Below are experts of layer 8 (counted from 0) of a mixture-of-experts language model. Rows are named router (the router's row for the expert), up (a neuron's input weights, with its number), down (a neuron's output weights, with its number) and show model dimensions 256-383. Each number is 128 + 24 x the weight over its row's rms, rounded and kept within 0 to 255.
Before each expert's rows: "gets" lists some tokens that make up at least twice as much of what it gets as of all text; "comes before" lists some tokens at least twice as common just after its tokens as in all text. This comes from a sample of Wikipedia text that the model never trained on. Tokens count by the router's weight.

# expert 4
gets: "|", "\n", " —", ";", ")", "\""
comes before: " |", "|", ";", ":", " \"", "="
router [155 158 108 186  89 152 159 164 102 112 154  60 111 107 113 141 128 160 115 127 105 117 160 123 129 169 149 143 174 148 142 111 135 115  84  98 141 125 133 158 113  99 106  99 107 109 125 149 106 188 103  86 141 110 131 106 134 125 113 133  96 114 148 136 139 142 173  97 105 132 117 121  98 120 128 130 129  88  99 108  98 148 113 139  90 102 131 137  97 116 137 125 146 146 138 113 127 114 105 131 121 137  63 141 114 133  99 115 124 111 133 140 130 101 137 151  69 120 103 147 121  71 109 109 103 146 124 171]
up8 [128 171 143 165 125 172  63 131  77 121 112 109 129 132 137 110 118  90 112 115 112 141 113 141 131 129 136 136 136 172 140 131 126 137 164  81 111 102 136 172 112 105 121 154 132 124 106 173 170 154 121 149 112 110 144  95 100 128 168 142 133 136 116 136 136 128 138 133 116  88 118 105 157 147 145 139 133 154 108 120 133  95 128  62 135  98 120 120 147 115 130 106 144 126  72 151 135 121 130  87 106 140 132 111 163 101 109 130 187 139 142 138 133 125 120 119 110 125 125 120 165 163 135 121 109 121 132 167]
down8 [106 183 115  87 112 113 101 112 117  73  90  98 157 120 127 112 116 134  86 140 135 154 117 113  85 150 139 107 124 155 121 142 167 107 129 124 134 162 128 123 160  89 148 117  88 160 110 140 127 142  93 156 113 155 137 136 147 159 116 111 122 124  70 132 149 184  81 118 102 100 124 130 137 107 182 132 148 129 139 106 121 154 103 149 164 115 164 133 129 131 131 112 102  97 137  90 126 133 139  84 117 130  99  95  97 109 137 117 127  96 109  62 141 147 141 107 161 159 100 129 137 142 147 113 113 154 140 164]
up9 [113 172 122 183 113 117 110 153 133 123 128  94  97 101 129 104  67 142 146  88 161  84 157  96  89 178 125 126 125 177 135 120 105 109 129 113 151 124 162 169  84 123 129 157 160  96 164 112 118 128 107 149  94 107 171 129 128 123 150 105 142 111 100 139 135 108 123 175 164 139 104 136 132 122 134 142 172 144 105 126 144 138 119 119 139 113 110 143 136 103 143 147 132 111 143 138 134 149  90  75 101 140 103  87 171 162 141 120 125 129 130 138 161 121  93 128 113 140 146 148 118  93 158 139 108 181 153 120]
down9 [118 153 107 152 171  86 163 142 149 145 155 109 158 162 168 123 152 116 104 106 136  46 101 127 111 116  89 154 157 105 162 132  96 157 165 153 101 155 126 124 109 126 108 119  97 104 100 115 114 112 108 147 127 140 134 141 140 154 103 150 113 121  78 137 124 117 109 119 141 174 118 108 106 123 145 125 161 143 113  84 148 136 152 123 117 109 146 134 124 102 147 149 158 172 114 109  97  88 130 108 142 134 109 124 158 119 173 120 133 109 123 147  98 147 152 155 148 100 148 145 152  89 134 118 133 139 106 126]
up10 [111 151 105 117 120 151 125 117 147 117 146 141  87  89 114 175 162 117 153 120 147 158 144 137 180  88 123 127 116 141 141 121 171 154 101 112 116 130 114 112 104 111 102 152 163 113 132  88  93 164 126  90 106 109 169 161  97 130 134  74 143 117 106 134 149 139 151 116 112 120 102 126 147 124 116 114 100 104 106 113 128 109 141 119 140  69 105 147 129  96 180 142 171 130 103 158 138 148 174 123 103 134 107 135 103  87 185 102 154 139 158 127 131 140  95 124 122 157 151 144 140  88 100 104 117 123 150 166]
down10 [ 91 110  94 108 149 144 112  75 119 104 104 115  87 115 149 130 146 109 131 154 168 106 153 166 134 126 153 129 124 137 140 113 158 118  86  81 146 147 151 149 220 141 158 133  99 144  93 119 154 120 123  70 180 109 180 156 126 162  87 120  73 152 120 104 137 147 152 133  68  95 145 159 160 104 132 141 134 159 126  95 166 111 147  96 126 120 152 104  96 117 108 152 145 166 100 130 133 137 121  76 149 113 147 142 108 134 153 140 151 139  85 162 110 147 130 146 166 120 136 140 144 116 157 131 106 153 108 166]
up11 [123 100 138 138  99 137 137 157 141 113 153 150  72  97 128 130 172 122 119 125  90 154 159 167 119 121 148 149 135 133 136 135 121 122 116  79 144  87 170 147 125 146 110 134  90 121 140 108 160 168 140 112 126 110 146  90 160 134 123 179 134 151 142 154 122 151 107 121 155  75 134  99 170 144 149 144 118 106 155 160 110 185 158 110 114 127  89 104 136 122 129 106 103 125 174 134 111 151 116 133 147 103 121 128 153 119 122 141  75 114 123 151 139 110 136 136 100 121 101 124 115 151  95  97 126 116 135 128]
down11 [129 153 121 118 137 122 105 150 138 117 119 162 116 117 116 129 100 168 135 162 103 128 109 125 117 120  81 149 109 135 117 105 116 169 114 140 147 148 111  61 140 106 155 127 134 101 124 123 158 114 118 134 123 142 130 137 127 150 159 116 116 162 134 139 118 117 110 130 174 120  72 137 103 140 114 113 167 125  85 133  96 148 143 114 143 122 142 104 133 123 110 174 135 149 150 142 110 125 119 122 122 169 116 131 126 155 128 145 159 112  97 135 124 100 175  98  85  99 144 115  78 186 133 142 143 150 120 165]
up12 [139 182 118  98 111 104 154 155  90 135 151 105 154 103  71 145 155  87  98 122  89 129 121 141 154 105 144 141 160 118 145 136  81 107 100 144 141 112 118 104 135 100 129 110 158  96 103 109  88 167 141 101 130 124 142 128 112 151 109 157  70 144 156 167  66 159 119 100 170 155 176 134 107 108 163 150 125  87  85 123 107 130 115 130 121 155 132 174  97 113 137 127 140 125 148 113 122 120 130 150 131 111 156 132  83 108 110  94 133 102 141 130 128 116 140 122  92 118 137  87 147 128 117 103 110 131 137 129]
down12 [115 105 147 152 132 101 142 110 136 161 118 107 140 128 117  96 167 107 179 148 129 131 166 129 137 201 129 127  88 141  88 137 158 102 113 137 131 105 142 158 139 127 121 107 130 161 135 137 161 110 140 143 168 143 142 117 146 145 170 122  94  93 161 142  94 132 104 158 132 144 135 121 164 170 123 102 104 154 155 136  96 167 132 131  99 101 157 169 116 102 135 142 134 109 141 136 112 104  90 168 116  81 131 119 128 111 123 101 148  93 118 136 151 121 161 144 113 123 157 137 119 155  89 105 120 101 100 139]
up13 [150 131  97 124  93 123 139 148 130 155 113 100  66 149 130 167 131 165 123 123 162 160 151 160 125 187 137 158 117 124 116 141 164 129 133 111 119 134 120 141 129 135 132 115 160 180 127 126 111 122  93 153 146 110 125 167  60 142 119 117  96 137 150 124 146  93 161 133 163 122 102 108 156 102 139 107 142 153 118 153 148 115 144 122  99 131 165 146 126 109 154 121 107 127 105 164  83 112 159 155 104 112 129 130 135 136 135 104 143 107 170 131 141 152  98 121  85 172 133 155 133  99 126 108  68 121 135  98]
down13 [117 103 137  91 102 108 146 121 117 197 122 104 135 155 130 116 112  86 156  76 181 151 187 132 122 138  99 141 145 148 107 131 110 141 127 117 100 136 137  91 140 131 110 100 127 101  99 111  83 116  87 136 119 103 117 179 102 151 136  87 136 105 158 165 135 148 154 149 105 155 133 125 120 180 129  95 127  46 141  78 129 130 149 132 163 110 140 155 109 130 135  80  95 100 116 148 137 123 108 119 118 110 158  64  98 126 163 143 150 126 114 116 144 159 189 110 142 161 101 148 154 115  83 128 121 127 121 137]
up14 [166 181 134 129 134 191 127 143 121 111 155 154 122 134  87 147 127 179 167 128 104 109 114 109 143  72  98  73 149  91 113  93  79 105 109 130 166 136 100 124 140 134 123 121 148 156 132 134 118  89 143 138 105 106 125 108 128 124 148 167 121 108 110 129 161 165 141 144 146 142  75 105 124 106 114 112 101 129 136 127 133 148  86 163 156  93 137 150  64 118 156 168 171 112 152 151 106 118 119 131  99 139 128 151 166  86 137 126 129 142  93 124 128 153 149 141 139 137 112 145 133 127 122  96  96 150  70  96]
down14 [147 134 163 138 126 143 153  94 105 149 118 142 158 192  90 114 141 134  89 109 101 117 141 161 119 111 153 124 131 145 123 127 157 142 144  92 134 139 145 142 163 134 185 151 114 124 141  76 163 154 102 105 101 102 136  91 121  95 145 146 120 103  93 105  92 150 164 102 150 122 136 170 132 110 101 155 127 163 138 161 113 128  95 142 147 118 144 172 113  97 118 168 142 118 157  91 135  89 144 115 148 138  90 139 108  87 137 110 121 104 154 139 122 106  97 151 110 136 145 127 162 152 155 163 127 105 123 107]
up15 [108 115 111 151 135 130 153 131 117 113 137 134 159 142 121 112  99 104 123 120 158 133  94 132 133 134 153 161 134 165 143  50 138 133 128 134 126 152 104 158 132 156 135 119  91 150 117 158  76 131 113 100 122 133 162 108 118 103 141 118 102  79  84 151 148 173 131 141 128 159 105 122 146 122 152 119 186 113 107 164 144 136 172 174 152 140 139 125  60 127 134 141 128 141 118  96 125 136 117 152 126 104 115 107 126 107 134 107 120 161 105 165 105 168 100 140 139 112 101 173 165 143 130 147 152  90 144 108]
down15 [114 151 123 129 117 108 135 118 127 156 135 123 154 110 112 104 153 107 155  72 129 139 183 119 107 167 114 154  92 151 113 136 137 135 134 149 137 117 109 107 103 126 138 135 109 164 134 110 131 123 142 121 163 141 126  98 150 107 146 166 161  89 161  76 150 124 123  65 187 115 161 107 152 140 159 137 143 153 140 172 167  89 146 134 105 135 131 117 111 134 118  93 108 140 129 101  63 131 143 138 126 134  97 107 133 125 143 169 136  99  95 151 104 139 167 155 183 110  75 137 149 116 126 104 138 112 134  67]
up16 [121 151 117 123 131 119 141 148 165 113 137 149 113 117 127 147 132 120 131 135 149 132 161 128  93 172 168 141 158 117  85 140 155 124 131 108 124 120 176 135 144 151  88 108 131 140 118 153  95 102 159 156 100 135 147 112 145 147 115 134 118 108 117  95 122 112 104  58  84 142 146 142 123 147 106 130 101  60 110 141 128 127 147 130 141 150 106 122 107 116 171 137 126  77 108 113 117 175 145 117 140 125 116 128 121  97 136  84 106 144 154 120 101  89 118 139 103 119 117 141 136 111 174  97 132 134 155 136]
down16 [ 95 153  95 128 153 170 118 114 116 124 166 114 165 151 165 111 119 104 112 104  86 132 116 148 139 115 110 147 179 109 114 146  87  95 143 114 144 182 149 134 161 169 116 160 114  97  84 122 121 129 164 130 100 148 125 155 111 119 159 133 136 108  83 131  90  97 180 169 141 132 116 108 127 129 100 146 134 170 111 120 126 128 115 112 148  91 105 143  73 109 151 182 157 173 117  87 109 112 173 148 136 144 106 118  86  51 172 121  98 170 151 138 170 149 132 118 151 149 112 121 149  97 118 134 141 129 145 124]
up17 [105  99 130 159 128 146 148 167 138 119  95 113 143 137  85 145 120 139 139 104 156 128 115 161 157 185 126 137 130 149 149 117 102 191 117 104  98 133  92 135 101 105 117 116 137 130 115 125 183 145 126 124 124  89 108 116 133 150 117 134 135 135 104 149 148 122 147 148 118 126 144 151  96 162  81 116 119 155 141 129 167 160 103 143 113 118 124 132 139 135 137 143 183 170 122 144 154 112  91 158 113 134 144 138 131 131 122 140 135  95 129 106 112 139 162 146 117 114 106 128 135 150 118 173 157 155 106 172]
down17 [129 161 135 174 163 130 131 106 129  89 147 128 128  97 146 154  97 121 114 142 142 110  90 105 101 104 124 136 158 149 178 152 109 102 152 124 135 123 123 107 145  92  57 149 148 120 105 127 190 133 121 136 153 109 137 171 139 119 146 134 170 130  73 155 135 125 103 132 113 128 162 133  96  86 161 127 118 133 137 137 141 132 121 176 147 135 130 128 165 131 141 162 113 145 162 140 108  95 121 135 128 117 114  95 134 142  98 132 100 104 131 118 108 118 131 142 130 158  91 125 104  80  85 153 128 140 143 125]
up18 [168 138 126 175 134 128 123 157 113  89 153 108 111 143 161  95 105 112 141 120 141  89 127 133 172 130 119 102 115 106 121 123 159 164 115 101 142 148 145  88 154 137 135 134 112 124 126 158 103 130 108  97 120 116  98 112 127 161 127 133 150 101 168  91 154 131 114 141  78 136 150 168 122 172 142 104 128 100 135 170 113 167 144 158 115  82 102 108 134 114 132  90 162 151 170 128 145 131 155 109 133  83  86 155 124 142 111 129  93  91 122 159 142 144 110 115 147 102  97 142 114  69  98 112 138 153 134 114]
down18 [ 96 116 115 129 119 122 142  99 154 138 100 131 119 144 102 164 108 120 131 130 102  88 129 125 106  80 139 135 143  83 155  87 142 107 124 124 125 120 118 131 103 142 131 121 128 123 136  97 132 117 141 149 106 132 149 132 164 138  97 104 140 173 139 125 138 121  58 142 105  65 106 113 163 115 124 105 129 114 154 127 125  96 147  99 121 122 160 149  95 198 140 147 104  89 143 127 113 116 165  79 108 150 124 113 126 120 136 154 183 108 122 114 120 130 106 144 132 116 130 133 113 117 170 141 136 106  95 128]
up19 [168  90 113 133 139 164 141 122 175 170 147 139 119 143 108  91 157  90 101 109 168 118 151 127  75 179 134 114 119 107 113  88 122 138 133  86 109 169 154  92 183 100 131 123 131 127 162 152 121 108  97  64 108 139 122 112  85 137 133 127 131 138 123 131 102 107  94 165 136 118 108  92 115 138  89 136 164 152 130 120 107 165 128 106 113 113 129 129 123  64 155 114 163 141 108 126  86 122 137 170 146  95  91 134 128 118 149 120 160 115 177 107 113 159 162 144 110 106 112 129 144 101 132 129 107  87 127  70]
down19 [122 117  95 133 173 131 104 124 182 110  86 123 103 171  66 141 186  70 113 139 154 105 177 122 104 119 130 154 126 105 164 144 161  87 124 140 126 165 114 133  99 119 112 134 139 107 117  97 100 113 129  95 102 135 172 124 112 111 137 119 131 143 135  99 113 138 129 126 117 100 136 123 125 132 159 128 133 141  93 125 121 125 117 113 123 111 122 113 117 149 101  92 149 171 131 129 157 166 104 109 134 135 176 132 112 149 100 123 119 167 129 123 104 121 126 140 135 145 122 152 135 141  64 138 138  98 114 133]
up20 [112 126 153 154  98 139 110 154 171 171 125 140 136  77 122 115 137 155 149 137 136 179  83 145 133 141 121 119 177 130 163 167 106 160 150 111 113 131  82 131 130 122 130 129 140 185 125 146 120 139 126 128 135 154  67 138  96 143 143 112 101 109 159 102 123 102 135 116 178 132 125 111 189 114 132 105  82  73 151 166 100 120 135 117 158 121 120 135 119 129  87 116 131 107 149  86  79 166 164 173 128 143 140 141 113 118 125  53 140 130 102 122 136  96 106 140  81 103 121 154 126 135 155 128 135 172 111  79]
down20 [133 141 126 101 109 118 151  86 103 128  84 115 147 129 163 119 122 173 152 148 131 111 125 137 141 106 127 173 114 148 121 137 132 129 141 118 141 131 143  91 167 126 160 138 141 180 141 116 175  91 182 135 148 146 137 158 149 173 103 141 122 114  84 125 107  93 113 154 173 113  84 160 155 128 131 143 106 148 151 124 118 115 148  87 148 135 122 129 145 127 107 156 133  99 132 117  95 133 122 162 120 119 142 137 128 159 134 111 126 117 101 141 167 149 130 131 142 118 153 137 131 196 119 177 134 149  90 110]